From a checkpoint of a small mixture-of-experts model trained on Wikipedia: vocabulary 5359, 2 picks a token.
Below are experts of layer 4 (counted from 0) of a mixture-of-experts language model. Rows are named router (the router's row for the expert), up (a neuron's input weights, with its number) and show model dimensions 160-239. Each number is 50 + 15 x the weight over its row's rms, rounded and kept within 0 to 99.
Before each expert's rows: a language model's description of what the expert responds to. This comes from a sample of Wikipedia text that the model never trained on.

# expert 42
What it handles: Starts or pieces of proper names and place words such as Lake, Office, Smith, Sh-, -h, plus pronouns He or She.
router:68 30 43 31 74 48 50 62 60 60 54 71 55 74 62 54 58 37 30 86 22 07 67 54 56 40 54 47 64 39 50 54 51 93 57 52 64 56 51 67 38 71 69 47 74 26 28 35 31 62 47 39 71 20 52 45 54 61 45 44 51 52 45 20 56 42 58 66 47 43 47 61 65 26 53 91 38 50 54 20
up0:99 56 49 60 52 38 42 58 68 52 74 43 54 60 44 63 65 44 25 66 46 33 64 60 60 39 43 47 82 51 34 78 43 67 53 34 41 43 79 44 38 22 44 67 41 53 42 40 37 51 53 61 56 64 60 55 50 52 44 36 47 45 65 71 70 27 44 73 32 46 33 66 73 40 63 26 70 52 40 46
up1:21 61 34 31 34 79 50 56 33 44 36 67 71 47 60 23 47 25 42 67 58 65 76 42 55 66 63 57 72 34 57 50 73 52 64 33 15 50 35 45 52 24 54 44 83 43 55 57 70 38 21 61 19 51 41 39 67 39 38 59 47 59 57 44 32 57 59 37 31 48 34 70 50 45 41 34 50 49 19 44
up2:78 62 56 84 54 57 42 46 55 51 59 46 59 45 45 42 33 19 62 48 50 32 67 36 75 40 44 37 26 44 77 31 56 44 51 73 64 39 74 41 38 50 62 59 28 38 39 37 38 44 61 30 46 50 33 74 65 66 52 49 60 72 31 34 57 75 42 40 45 56 74 45 76 76 54 54 20 51 57 38
up3:44 49 53 13 52 59 77 40 63 43 65 44 47 39 43 51 34 55 55 54 34 53 76 64 65 36 53 46 58 43 54 49 33 52 61 56 64 65 64 51 53 48 65 44 67 51 47 75 52 64 72 46 09 38 46 16 42 45 49 48 66 39 72 50 43 46 47 31 22 39 55 33 70 37 42 55 36 16 33 47
up4:37 58 47 69 55 60 51 44 56 29 50 47 32 52 62 38 52 73 40 07 36 37 36 87 47 72 37 60 51 41 42 29 56 63 74 63 58 42 74 50 49 38 45 39 23 46 45 40 84 70 34 15 19 49 56 63 62 62 67 57 69 43 37 59 45 50 37 58 61 55 64 47 43 34 35 47 60 44 24 58
up5:62 61 60 67 22 43 82 51 48 56 57 30 60 59 39 48 31 25 30 80 44 46 59 57 77 65 23 31 74 74 37 77 52 50 27 73 64 54 37 51 52 65 58 58 57 39 55 58 85 57 42 60 71 72 53 66 52 70 46 72 70 68 57 43 74 57 50 61 61 46 09 80 40 66 29 11 42 39 41 63
up6:26 73 68 45 50 59 57 52 20 40 53 67 55 66 48 26 31 45 27 67 65 44 47 45 40 56 42 54 59 50 65 40 71 51 54 67 31 59 37 62 86 36 32 33 77 68 62 71 50 57 43 49 34 60 41 36 63 52 40 57 43 45 07 47 38 77 45 40 48 16 52 61 63 26 33 54 73 17 33 62
up7:50 39 34 31 54 32 46 64 80 27 76 71 63 36 68 44 34 30 72 25 49 55 41 47 43 54 41 37 55 38 48 33 48 40 43 44 64 50 49 54 45 44 72 44 66 58 48 61 51 48 25 76 44 67 34 68 24 68 46 53 31 51 38 55 59 48 69 52 17 43 56 19 69 64 68 30 63 27 50 34
up8:57 60 50 74 33 64 32 66 22 80 53 60 48 52 69 50 43 31 45 56 46 51 43 31 67 18 64 41 39 38 82 55 63 46 43 83 74 37 56 51 50 60 39 58 27 15 31 44 40 60 72 58 49 45 61 59 51 45 48 18 47 38 45 52 44 79 24 34 75 53 79 52 38 38 57 75 47 47 57 45
up9:33 49 53 50 31 60 51 33 60 35 61 59 24 21 83 35 56 31 57 44 48 55 45 71 23 56 44 55 53 39 59 30 55 68 75 61 40 52 32 48 63 35 39 41 23 38 34 60 60 55 55 45 27 38 48 44 75 65 55 67 72 35 59 37 53 38 28 67 59 61 41 42 62 45 47 76 48 38 33 47
up10:47 56 65 67 68 48 52 79 56 61 60 48 51 22 29 47 56 36 42 50 28 65 61 73 48 48 65 47 37 29 65 48 46 47 69 52 38 51 62 86 28 27 63 43 54 28 29 53 37 56 48 48 40 46 37 57 56 36 72 54 52 26 46 46 42 62 76 35 54 50 80 48 72 61 45 66 27 39 59 59
up11:51 41 56 46 46 25 46 56 55 38 50 49 47 46 65 67 60 36 47 43 51 61 27 27 65 52 55 72 51 09 57 66 54 48 54 57 28 50 35 52 58 33 40 36 53 29 33 61 50 39 61 36 13 31 50 47 60 64 52 39 34 44 61 41 19 30 38 20 54 53 61 57 73 73 73 41 63 24 46 40
up12:23 36 65 40 48 65 44 50 32 37 33 34 73 68 39 39 36 68 68 74 67 59 50 59 59 52 34 53 45 52 67 52 56 56 52 57 55 24 57 48 68 54 49 37 67 25 47 34 55 55 62 44 55 26 35 45 12 48 37 50 34 42 39 62 34 59 41 50 37 31 42 76 47 36 39 49 45 54 54 37
up13:51 91 47 73 45 54 40 35 78 59 44 49 27 63 41 45 40 66 37 35 52 40 57 57 63 44 40 58 54 61 39 58 77 69 38 59 40 39 71 45 49 42 62 47 40 31 45 45 48 52 40 63 36 58 60 43 46 74 41 39 38 46 64 60 49 44 60 53 65 43 55 42 44 48 51 56 70 29 58 56
up14:65 21 49 33 54 33 38 44 73 66 49 50 60 47 32 72 71 55 61 57 55 34 47 48 68 58 65 25 57 38 54 52 27 32 42 32 85 34 76 24 37 66 73 45 19 37 62 63 35 58 82 53 58 55 66 66 50 73 40 74 64 54 35 53 70 46 27 53 69 51 49 73 50 43 44 50 66 64 49 48
up15:47 59 54 47 42 48 49 72 39 60 33 42 46 43 28 45 26 72 46 32 39 48 71 45 59 37 47 73 54 56 73 73 52 42 71 64 35 55 15 60 45 59 46 48 45 33 13 58 42 34 59 54 31 26 14 30 53 55 35 42 38 61 44 43 52 74 45 35 31 67 61 40 42 46 62 56 68 65 77 18
up16:24 50 66 28 50 72 36 45 50 42 50 55 32 51 55 30 40 60 44 35 54 58 50 52 20 52 42 46 61 43 76 83 69 32 38 36 42 75 34 63 78 25 21 51 86 54 60 32 39 35 67 59 48 45 32 44 32 33 46 54 46 29 46 53 61 60 37 42 27 45 51 44 89 54 50 38 61 19 37 57
up17:45 59 49 56 46 60 52 43 07 69 46 44 62 40 64 43 60 32 42 65 40 53 34 72 71 74 62 51 49 31 52 39 57 62 67 47 52 55 49 50 57 40 57 59 55 15 51 56 52 27 42 48 51 40 56 26 39 47 60 39 46 28 48 75 36 33 93 43 46 40 51 73 45 18 72 63 85 72 60 30
up18:61 43 57 54 38 30 50 47 57 59 39 51 63 38 58 42 60 21 55 65 41 74 38 25 44 52 41 58 44 37 50 37 62 42 49 45 48 78 33 46 46 68 55 44 57 34 56 86 40 62 41 53 39 68 26 88 39 47 33 63 43 65 47 57 32 21 67 56 56 74 42 53 70 57 98 05 53 45 62 56
up19:57 74 36 38 70 59 26 33 82 41 41 55 58 27 63 40 50 61 55 61 56 51 61 62 28 41 63 62 65 75 56 22 29 58 40 38 25 45 50 57 25 43 42 61 46 49 42 64 38 50 46 35 46 40 40 62 58 61 37 48 43 65 46 20 52 33 44 63 58 83 54 22 68 67 55 57 10 38 52 64
up20:59 35 58 68 48 82 62 52 50 15 56 40 43 70 61 35 48 62 43 32 41 39 46 55 78 70 73 37 46 78 38 56 53 69 51 39 57 50 76 35 58 25 57 75 34 66 56 41 41 39 42 75 69 56 62 66 62 40 24 43 51 67 36 74 82 54 47 47 53 55 22 47 41 34 34 52 53 49 47 52
up21:38 40 29 70 64 57 44 15 63 46 63 69 45 37 80 40 61 81 54 56 47 68 58 35 33 51 55 50 59 79 53 52 47 47 50 49 43 51 38 35 31 60 28 63 36 30 58 45 41 38 51 55 50 53 46 69 77 39 57 48 65 80 54 38 49 39 60 67 52 72 73 23 40 92 38 44 31 57 40 76
up22:36 58 40 43 34 35 41 52 45 78 39 52 71 39 39 60 29 75 50 42 46 23 54 73 60 41 65 37 73 39 64 35 54 65 56 43 43 42 43 69 55 49 69 58 58 33 52 69 55 35 35 52 57 58 62 17 54 32 34 47 25 70 43 72 50 79 23 65 34 56 39 48 33 47 52 53 62 24 61 49
up23:77 61 51 53 34 74 56 45 35 25 48 54 53 42 51 40 49 00 63 42 52 42 74 32 34 49 30 38 36 27 25 23 65 43 29 80 26 76 42 31 69 40 35 50 56 80 41 78 67 80 48 55 27 61 32 61 57 42 73 44 63 36 60 46 51 45 79 32 44 34 43 38 62 40 84 27 30 41 65 29
up24:35 64 44 61 50 78 32 07 46 46 61 43 54 52 66 44 34 48 33 43 40 54 58 46 50 53 74 79 70 41 58 44 68 62 60 44 43 51 40 40 40 04 59 39 48 57 58 41 44 56 29 48 29 57 32 56 16 52 39 50 36 33 46 56 27 56 41 45 52 60 42 63 92 38 54 27 51 18 49 58
up25:85 71 38 72 35 41 48 81 38 61 83 34 58 51 40 70 63 03 53 66 69 55 41 41 43 41 28 43 61 38 42 53 60 37 54 73 45 38 54 47 48 51 58 44 43 60 52 46 37 62 87 35 41 64 53 55 51 63 52 54 81 48 57 37 48 42 65 47 69 26 54 75 69 51 63 34 54 39 61 54
up26:57 49 37 44 45 59 53 51 50 43 32 53 09 72 49 39 63 52 45 30 53 49 59 63 31 56 74 52 60 53 25 62 55 37 36 24 48 80 51 69 28 50 35 76 42 62 55 65 61 47 46 77 59 48 73 62 57 60 51 48 43 46 47 73 38 27 84 37 52 43 44 58 50 52 52 05 84 50 32 54
up27:27 32 45 80 65 57 54 51 62 32 48 76 67 23 65 49 27 45 42 32 48 71 45 40 75 73 60 53 46 46 62 31 54 62 67 54 53 55 45 44 39 25 67 57 46 12 62 59 66 61 19 78 55 52 45 60 58 21 39 63 65 47 35 35 37 50 50 47 51 64 70 52 58 53 27 64 46 51 50 44
up28:18 48 46 66 51 45 59 62 63 58 45 55 48 43 60 38 66 48 58 47 53 57 09 47 58 56 16 25 31 33 58 38 52 17 45 45 60 68 51 63 52 53 59 41 48 59 40 57 64 59 34 69 37 40 54 57 76 49 71 21 53 68 46 50 53 46 79 57 43 26 46 28 57 70 34 45 46 66 55 30
up29:40 30 51 34 43 27 46 24 60 59 51 37 34 29 73 41 72 62 54 46 55 27 20 56 49 50 49 50 69 52 42 81 40 56 50 40 28 66 50 70 54 63 37 71 62 39 35 34 54 50 42 48 52 48 54 51 42 35 38 52 36 54 48 58 46 08 51 65 51 50 31 42 88 51 60 40 48 64 34 41
up30:36 86 27 70 29 48 34 69 56 41 55 53 62 50 46 41 50 47 41 56 41 66 36 48 53 62 59 46 44 46 60 60 49 18 36 65 61 60 32 57 48 39 71 53 65 39 55 46 53 44 36 68 25 36 40 43 54 50 62 54 27 52 40 34 49 76 57 45 40 56 52 51 37 52 75 43 78 32 64 38
up31:63 51 31 32 41 76 78 50 56 26 27 64 49 28 46 27 51 51 54 53 67 75 57 52 59 70 28 45 51 53 46 49 42 82 51 46 45 57 71 48 50 15 40 65 42 41 67 46 41 60 50 45 34 62 55 33 50 40 70 41 55 44 61 28 43 60 55 43 25 48 54 65 56 47 43 41 44 22 24 58
up32:57 57 42 45 57 46 48 52 37 59 42 49 48 60 70 53 61 69 42 45 54 48 36 74 45 54 57 39 39 56 16 54 66 37 46 53 54 43 84 10 59 30 53 60 29 58 70 48 59 42 37 72 43 69 44 56 35 35 47 66 55 61 63 69 66 28 56 55 55 38 48 56 46 47 78 25 80 50 44 75
up33:73 41 47 50 46 53 45 78 57 50 42 31 57 40 35 48 56 49 44 40 31 66 68 56 82 63 44 43 55 26 73 26 42 50 51 61 43 63 50 74 50 64 81 70 64 51 18 57 47 45 43 69 56 40 34 33 66 41 57 41 61 45 63 57 49 42 75 23 45 41 43 39 51 23 55 42 68 49 45 11
up34:43 30 74 43 32 48 68 47 32 50 30 29 57 51 66 47 29 54 52 50 46 66 28 32 39 31 60 71 62 26 55 57 49 70 95 49 49 51 51 28 60 57 19 47 22 47 60 20 48 53 55 50 50 36 59 36 46 30 44 53 37 37 59 63 46 57 29 40 43 59 45 59 61 37 37 59 56 63 35 38
up35:56 40 49 48 36 67 51 49 32 35 58 62 37 33 63 46 37 27 52 39 49 55 48 68 55 35 30 44 24 29 67 54 65 58 62 75 54 41 29 47 63 39 41 69 53 51 56 43 52 38 51 69 34 54 17 51 35 38 58 40 56 22 54 60 45 65 60 44 44 35 37 63 65 42 54 65 55 73 35 25
up36:70 55 45 45 42 59 41 21 37 72 38 39 63 49 51 48 65 53 65 81 67 54 29 49 64 36 66 60 42 42 59 50 47 49 58 51 36 38 44 38 52 60 41 63 18 32 47 57 46 32 51 18 61 74 72 55 31 55 56 51 45 35 84 51 45 43 48 40 43 69 76 72 50 57 42 55 62 64 43 72
up37:41 32 62 62 30 57 65 88 40 52 55 26 45 51 33 38 59 32 44 52 51 61 60 25 49 56 20 55 40 33 56 61 54 47 41 64 67 72 29 50 62 61 59 66 45 57 45 73 67 42 41 39 44 49 27 74 34 55 44 60 55 23 41 67 47 70 53 56 27 39 22 74 31 22 59 24 97 58 48 39
up38:44 52 42 33 71 51 32 58 39 73 46 47 46 30 35 64 60 37 51 82 63 68 44 35 63 41 52 41 60 53 60 45 25 20 32 58 40 67 45 45 53 52 52 72 66 49 30 57 54 57 40 68 66 50 55 40 77 34 71 17 60 49 51 34 62 29 71 53 33 20 31 75 14 53 41 54 57 75 49 54
up39:72 50 42 44 58 41 33 68 44 30 75 48 58 18 50 38 69 40 52 72 49 59 30 29 66 51 37 48 40 41 64 28 29 12 46 59 84 27 41 46 38 57 84 72 42 39 40 45 60 42 84 40 67 56 41 67 44 60 42 51 59 38 29 53 42 54 25 52 72 62 55 64 50 61 58 62 52 74 49 51
up40:37 43 47 40 68 61 23 47 60 56 42 49 35 61 47 29 26 27 45 34 54 67 49 50 53 54 53 47 33 33 65 57 77 38 49 53 70 52 42 52 78 52 63 37 83 82 56 37 69 35 52 38 44 34 51 35 31 69 58 50 32 35 29 35 51 65 55 43 59 09 30 41 20 17 59 58 64 56 58 51
up41:59 14 64 81 45 56 78 63 48 31 63 45 52 32 36 56 52 40 76 39 33 69 57 39 85 68 51 59 49 27 45 37 38 47 50 48 70 77 48 30 52 61 66 58 36 47 49 77 79 65 22 86 49 33 52 66 60 62 49 39 66 35 17 52 60 71 68 69 46 37 41 51 46 39 43 45 37 56 67 23
up42:55 57 40 29 47 45 45 55 44 42 54 49 56 47 48 51 66 46 51 46 66 54 58 43 50 63 49 25 50 50 59 58 47 21 62 64 35 42 66 67 58 26 58 49 75 67 39 49 45 52 67 34 30 35 45 58 51 57 45 88 75 71 42 43 39 39 40 48 46 59 62 58 91 40 73 20 37 48 43 49
up43:40 34 57 32 56 43 60 72 53 62 35 48 39 38 53 42 27 58 66 43 58 28 37 25 67 72 55 73 54 56 93 58 44 55 28 33 54 53 42 56 36 30 53 44 88 66 28 51 75 44 55 77 37 50 52 20 53 16 33 32 42 72 36 19 67 68 46 61 36 51 60 26 70 49 40 54 25 30 44 46
up44:52 37 42 41 51 53 75 48 65 31 29 49 49 49 95 58 59 65 62 55 35 33 38 47 56 55 43 50 30 85 40 62 42 37 45 37 52 48 61 43 61 44 27 52 25 37 88 54 61 41 53 79 43 67 39 50 40 45 36 44 49 71 69 54 43 36 70 53 61 49 29 01 25 39 76 18 48 34 59 64
up45:41 38 29 37 63 40 50 50 76 51 44 27 60 06 61 39 33 89 50 50 62 65 57 30 43 26 46 55 41 32 62 38 38 62 55 38 63 51 52 29 39 51 65 59 17 54 82 61 57 60 50 63 69 73 49 69 36 69 40 50 54 47 07 60 60 41 55 51 76 78 60 24 57 82 60 25 38 68 63 50
up46:61 49 45 64 48 72 34 50 41 75 35 47 45 53 51 89 73 62 53 68 39 53 37 60 66 20 72 55 68 22 48 61 32 62 53 46 41 38 67 46 37 68 45 49 25 35 11 52 33 73 68 59 55 49 69 57 75 64 34 04 33 52 67 64 68 43 47 27 57 65 47 40 37 43 48 83 68 42 66 22
up47:46 75 54 76 32 58 51 22 58 48 49 69 45 51 43 30 40 35 48 27 50 48 69 45 64 48 55 67 74 32 48 79 59 65 38 70 23 60 46 43 57 34 35 63 88 39 36 48 72 62 26 44 52 62 26 36 55 55 53 42 51 63 63 40 60 67 65 71 40 42 50 60 54 71 53 57 39 46 35 30
up48:23 42 36 69 42 26 66 54 56 40 54 68 41 61 41 46 52 07 52 40 45 73 60 48 47 60 63 77 97 22 50 42 63 83 60 55 44 69 60 58 59 39 57 48 97 36 43 62 72 56 16 64 43 32 73 37 21 35 44 33 35 60 61 48 65 59 48 36 41 46 43 62 56 38 46 47 60 24 49 36
up49:61 51 44 42 27 36 41 30 48 40 44 64 53 45 53 26 53 41 45 71 41 42 30 29 51 45 63 64 56 56 52 74 59 48 37 58 40 57 61 55 44 73 32 64 38 37 17 56 67 40 49 65 65 58 55 70 78 55 48 41 47 73 41 53 31 41 55 73 46 83 76 24 80 72 65 35 45 59 74 17
up50:32 42 51 53 58 52 69 49 55 58 42 39 39 67 52 31 47 68 50 47 35 58 55 77 78 59 66 66 76 36 40 27 38 85 46 55 42 48 77 45 57 61 47 22 58 52 42 59 72 46 33 70 49 34 77 22 37 42 33 46 43 63 58 63 57 54 66 33 42 46 52 44 62 54 38 77 48 35 76 22
up51:41 32 50 48 58 50 37 27 56 64 46 46 38 52 57 28 57 57 85 58 59 47 21 75 46 57 81 71 76 37 47 26 49 58 68 52 43 60 60 40 62 79 58 28 51 41 53 51 67 17 68 13 71 38 66 58 56 62 52 64 24 80 43 60 43 34 27 71 38 65 63 52 44 59 50 30 50 53 37 48
up52:40 48 55 65 55 51 40 64 31 69 74 52 43 13 61 41 53 48 75 55 36 46 52 42 62 40 48 53 48 28 48 13 35 68 52 61 84 49 66 32 37 55 83 31 45 52 42 79 76 46 35 43 45 53 57 46 41 43 41 43 59 42 65 48 30 49 64 52 32 40 79 45 62 59 54 65 02 62 42 20
up53:59 58 63 56 38 52 36 34 25 27 49 45 55 29 45 42 39 22 65 34 66 46 50 05 57 54 57 66 77 27 64 32 54 45 40 63 32 48 33 53 56 52 47 48 58 28 38 59 52 44 47 61 60 47 32 48 64 36 72 35 55 36 68 35 38 49 69 38 39 42 66 62 68 47 60 62 31 64 08 32
up54:69 44 29 38 53 29 26 65 61 67 65 50 44 38 46 67 40 40 63 75 55 53 36 41 40 10 32 60 47 20 66 47 52 43 41 49 38 38 41 37 58 50 51 51 43 59 39 76 52 64 49 47 54 65 36 43 65 53 44 29 63 31 57 28 52 32 49 67 55 34 86 48 60 59 61 63 63 70 80 41
up55:59 43 37 47 54 64 60 62 49 35 39 62 33 52 66 44 46 55 38 38 65 46 58 66 58 64 52 46 70 75 45 56 65 62 31 63 69 47 56 55 54 32 36 63 32 58 59 17 59 06 62 48 65 64 50 20 44 23 50 52 51 69 34 19 86 54 31 52 40 23 37 76 63 30 57 38 77 33 26 66
up56:67 51 68 68 34 34 64 63 37 55 39 34 56 37 23 57 52 31 64 63 53 53 76 34 45 36 31 53 54 35 76 68 60 24 28 89 47 45 14 42 51 30 61 52 41 42 42 41 48 52 67 41 53 47 25 59 35 58 53 55 45 43 47 32 52 69 55 62 75 40 57 58 52 40 75 27 61 39 72 54
up57:47 44 39 64 58 30 48 44 77 40 52 44 37 37 26 43 45 67 55 57 54 72 47 62 59 19 29 54 28 60 67 80 38 34 42 36 48 36 37 14 54 32 45 76 26 27 46 68 46 68 36 64 50 64 18 80 40 61 42 44 50 39 60 58 48 43 46 38 29 83 61 44 62 59 46 42 37 68 71 18
up58:55 57 34 41 32 49 38 17 35 41 47 56 56 26 61 47 48 38 55 81 61 48 29 38 39 61 36 53 41 47 42 11 54 25 78 49 42 46 36 46 56 71 60 40 42 41 52 83 67 44 69 46 39 53 35 52 82 49 57 58 66 55 48 40 43 36 54 62 61 50 57 45 78 55 70 57 56 72 46 22
up59:52 45 59 27 27 56 49 47 37 55 31 50 52 63 48 45 56 58 44 36 44 23 56 45 39 67 38 41 58 82 33 86 53 59 49 52 44 52 72 45 76 41 37 37 64 58 33 44 59 63 37 47 61 47 59 55 40 54 46 87 44 75 38 50 38 33 46 49 61 38 52 77 54 29 62 25 32 48 45 56
up60:70 46 44 52 62 36 36 53 49 42 47 62 79 18 66 47 44 40 63 66 65 72 13 52 68 33 41 66 45 36 66 24 41 40 55 18 45 42 36 31 29 28 60 58 35 47 35 60 47 58 45 48 56 68 44 70 63 43 53 32 41 61 44 36 34 49 59 42 61 65 82 55 71 60 62 67 21 48 57 26
up61:84 83 56 73 52 55 50 53 45 27 63 48 64 32 69 38 47 46 42 79 60 49 64 52 60 58 34 56 53 36 52 37 84 44 58 42 53 38 34 52 28 69 73 31 60 48 58 58 51 47 73 64 10 73 25 58 36 73 45 69 62 64 36 32 55 37 75 49 23 34 41 33 48 76 49 51 20 77 35 50
up62:29 62 60 45 70 54 11 37 65 38 48 38 46 57 35 61 33 46 47 64 68 52 40 35 26 53 49 42 47 35 44 50 54 37 62 61 61 48 81 53 83 61 64 47 65 34 76 32 46 46 73 39 20 46 71 44 55 77 40 70 58 68 53 48 25 52 44 58 58 61 59 39 31 80 37 46 79 53 70 70
up63:27 50 45 55 37 58 31 26 39 46 52 47 31 39 70 46 50 47 57 65 45 38 54 49 48 72 58 53 54 46 53 67 75 53 71 59 45 71 21 59 71 41 44 41 51 56 57 32 81 55 62 61 41 40 38 45 34 39 48 50 65 29 65 46 26 58 48 47 35 63 43 64 56 48 54 34 60 73 42 61
up64:49 29 79 61 61 66 42 64 38 42 38 62 53 44 50 58 57 72 48 31 33 36 27 55 62 69 54 43 51 57 43 52 49 14 64 58 64 24 56 63 37 41 51 51 42 35 38 37 49 39 61 76 62 37 39 47 54 38 63 43 45 68 39 31 56 67 58 20 44 45 53 45 45 68 43 75 50 34 63 43
up65:71 79 45 45 36 66 16 72 52 42 34 56 45 37 74 40 56 35 33 64 38 24 64 48 39 49 41 23 30 74 45 27 44 45 33 56 47 51 54 68 37 44 64 64 42 40 39 26 48 40 58 48 71 70 58 67 46 69 41 56 50 59 25 36 43 66 25 41 68 58 60 49 60 42 57 72 50 46 57 48
up66:45 34 35 44 53 48 43 57 63 45 61 51 39 33 29 42 42 61 48 59 39 93 30 28 54 32 61 40 35 46 74 57 23 52 41 56 41 41 61 57 61 39 58 77 44 27 42 53 39 64 52 41 61 54 57 91 34 66 47 53 69 09 34 36 52 73 42 53 48 53 47 47 21 30 32 74 26 52 33 68
up67:38 25 44 47 23 36 69 72 56 47 33 47 54 56 46 41 73 74 59 63 46 42 22 77 65 49 57 53 59 79 65 54 28 43 76 23 70 35 61 77 49 69 68 61 25 33 46 48 50 40 46 54 96 59 67 74 70 48 37 36 46 60 22 48 39 50 33 49 44 42 27 66 50 47 28 47 82 57 44 46
up68:49 61 52 55 41 92 59 50 43 46 49 33 31 37 69 59 33 40 32 40 53 42 77 57 65 46 36 56 37 69 59 58 68 64 83 70 49 43 58 51 49 09 39 42 29 48 44 24 51 44 69 33 27 44 43 35 45 46 48 66 64 70 28 42 74 49 17 66 30 23 39 66 58 61 49 45 34 12 33 51
up69:63 66 53 56 65 27 08 44 84 56 51 39 35 51 38 69 38 62 36 46 57 47 63 49 35 25 55 66 69 51 66 47 18 73 73 23 34 43 72 58 43 40 46 57 46 41 59 26 37 31 24 40 45 70 42 76 58 59 40 57 46 63 68 48 51 36 41 55 32 51 60 50 66 39 43 57 28 41 38 77
up70:43 63 50 48 40 50 10 56 52 51 52 48 48 75 19 48 49 29 47 45 55 68 94 51 28 53 56 55 48 33 61 49 69 62 45 61 44 76 45 66 56 43 79 47 69 45 56 69 30 46 30 54 29 64 46 44 27 45 39 46 36 20 66 48 27 53 73 41 47 50 54 56 46 49 40 39 57 27 51 38
up71:47 32 46 54 60 50 28 21 45 24 32 60 49 42 37 24 59 62 59 60 56 22 52 71 46 72 84 52 49 89 45 55 47 47 18 49 44 37 68 29 46 38 58 79 33 46 46 59 35 54 59 46 47 60 54 56 51 22 48 54 32 48 41 37 45 24 34 59 40 71 52 47 66 54 34 05 30 40 52 45
up72:99 54 51 62 53 69 38 64 62 55 38 59 47 21 71 50 35 43 58 63 45 67 40 31 84 30 71 67 61 47 75 38 47 37 53 50 47 53 41 50 22 35 38 75 38 55 38 53 38 74 52 83 47 54 59 54 70 41 37 25 49 43 60 35 41 29 72 51 46 68 64 44 61 68 63 41 09 50 51 41
up73:99 60 36 53 37 56 26 52 26 40 57 53 52 20 66 61 59 38 49 56 63 75 26 21 52 35 25 43 66 41 40 68 44 69 84 73 55 31 56 43 45 51 57 82 38 24 43 63 64 41 70 58 60 75 35 78 38 56 68 49 42 46 55 70 66 38 96 76 50 39 64 69 50 57 84 41 41 37 42 54
up74:51 28 55 60 55 71 57 40 50 37 45 50 69 23 55 55 87 55 39 66 33 66 58 37 63 69 48 29 40 58 28 31 35 28 49 40 76 74 59 45 66 59 84 79 45 30 37 62 81 57 44 37 64 38 43 76 32 78 49 55 71 59 51 53 47 56 57 57 53 61 55 35 33 27 66 27 30 56 67 37
up75:72 64 43 41 47 71 35 35 65 51 43 60 54 39 71 51 47 38 44 53 51 36 44 58 26 33 47 40 44 51 32 60 41 58 42 37 42 51 51 35 21 38 49 34 49 75 46 52 38 52 73 59 40 67 81 43 73 54 46 45 51 77 45 55 46 31 55 48 30 59 61 49 76 72 42 26 39 56 34 56
up76:26 58 66 70 41 41 72 38 59 56 55 52 35 65 39 71 17 38 60 37 59 50 46 59 66 47 43 66 63 55 55 43 59 39 35 83 48 46 53 62 54 39 44 23 33 53 53 42 39 75 56 39 07 19 48 47 59 69 48 44 58 44 24 34 69 50 51 35 37 23 51 37 30 56 26 59 48 17 46 89
up77:14 63 65 63 43 48 49 53 41 78 45 70 33 82 44 35 29 56 55 34 37 34 60 73 49 57 65 40 61 57 43 08 66 45 41 59 40 60 69 78 45 51 30 14 57 49 38 30 59 31 53 45 24 38 50 32 69 39 55 34 44 81 31 47 71 33 45 28 29 28 66 35 70 56 34 44 61 23 58 62
up78:60 41 49 49 16 55 52 60 26 64 55 32 40 43 46 78 41 43 35 38 31 20 31 70 65 58 47 67 45 40 60 52 76 49 72 53 53 40 46 62 69 40 67 46 36 32 30 41 60 49 42 65 53 60 60 40 69 55 56 35 47 45 45 75 61 66 60 29 58 33 45 55 64 49 57 38 92 61 58 00
up79:58 48 58 18 62 65 36 47 60 28 29 59 67 77 59 54 67 50 45 27 26 42 51 71 64 56 65 61 85 31 27 27 65 65 41 59 64 42 65 58 68 40 49 37 67 72 41 19 26 58 78 52 48 39 70 16 29 44 38 41 52 44 62 60 78 48 56 41 62 44 30 50 85 22 54 73 64 30 37 42
up80:26 52 33 44 46 76 10 61 64 41 56 75 49 48 72 53 43 59 53 43 41 44 28 45 42 55 49 28 64 55 52 45 69 52 84 38 32 28 63 45 55 24 63 56 55 33 49 19 63 31 30 40 35 49 49 51 55 48 72 66 36 63 55 35 56 49 49 46 22 45 67 48 40 43 39 44 45 27 30 99
up81:60 43 52 51 57 39 60 99 17 43 49 52 79 33 50 31 63 24 71 64 38 48 24 52 71 74 39 54 53 54 68 49 36 27 38 59 73 56 63 66 43 72 59 69 59 32 40 49 99 38 49 47 63 39 65 51 60 30 68 43 51 49 37 53 57 62 59 45 65 28 29 43 49 49 44 42 58 31 45 42
up82:98 62 42 47 49 44 55 69 36 40 51 56 60 26 26 58 56 48 41 61 68 58 72 54 55 43 42 36 57 52 55 43 52 64 56 38 74 41 34 42 62 30 73 56 51 35 66 84 23 42 56 51 68 84 68 62 44 34 41 53 45 37 66 69 29 39 53 48 36 37 34 64 57 53 51 30 26 32 28 46
up83:26 00 32 18 46 70 46 64 37 55 44 40 43 56 44 45 66 72 58 28 60 59 49 60 58 46 64 58 63 68 35 39 53 34 64 40 39 41 67 42 38 49 59 54 56 37 41 55 62 35 55 52 58 37 53 56 46 40 46 57 34 71 70 72 54 26 51 53 10 63 41 42 71 23 65 22 35 53 48 35
up84:74 61 55 59 58 60 46 69 51 53 28 57 51 49 45 74 50 55 48 97 53 56 68 27 67 49 32 42 74 58 34 70 39 24 44 41 43 57 72 53 47 53 56 58 32 80 27 47 51 35 55 69 46 51 73 57 69 52 67 23 55 76 65 30 74 45 92 56 46 13 52 46 59 37 53 50 40 40 62 59
up85:39 66 50 58 48 41 24 21 40 79 70 30 57 34 34 55 38 45 45 35 50 31 49 57 50 46 30 44 30 49 63 77 46 59 20 39 38 49 16 22 42 12 39 36 47 40 48 56 45 65 45 75 37 56 51 50 44 43 39 55 63 42 57 38 49 42 72 58 70 60 51 33 46 54 74 62 35 62 69 51
up86:74 52 62 49 39 57 63 57 31 50 35 47 42 77 49 47 46 65 44 54 50 55 63 69 75 44 87 35 57 63 19 52 58 61 60 37 80 62 75 64 54 44 37 49 45 58 59 55 34 54 63 58 40 53 79 69 64 64 27 65 44 42 26 63 70 60 16 43 39 52 43 59 58 38 42 38 84 30 64 73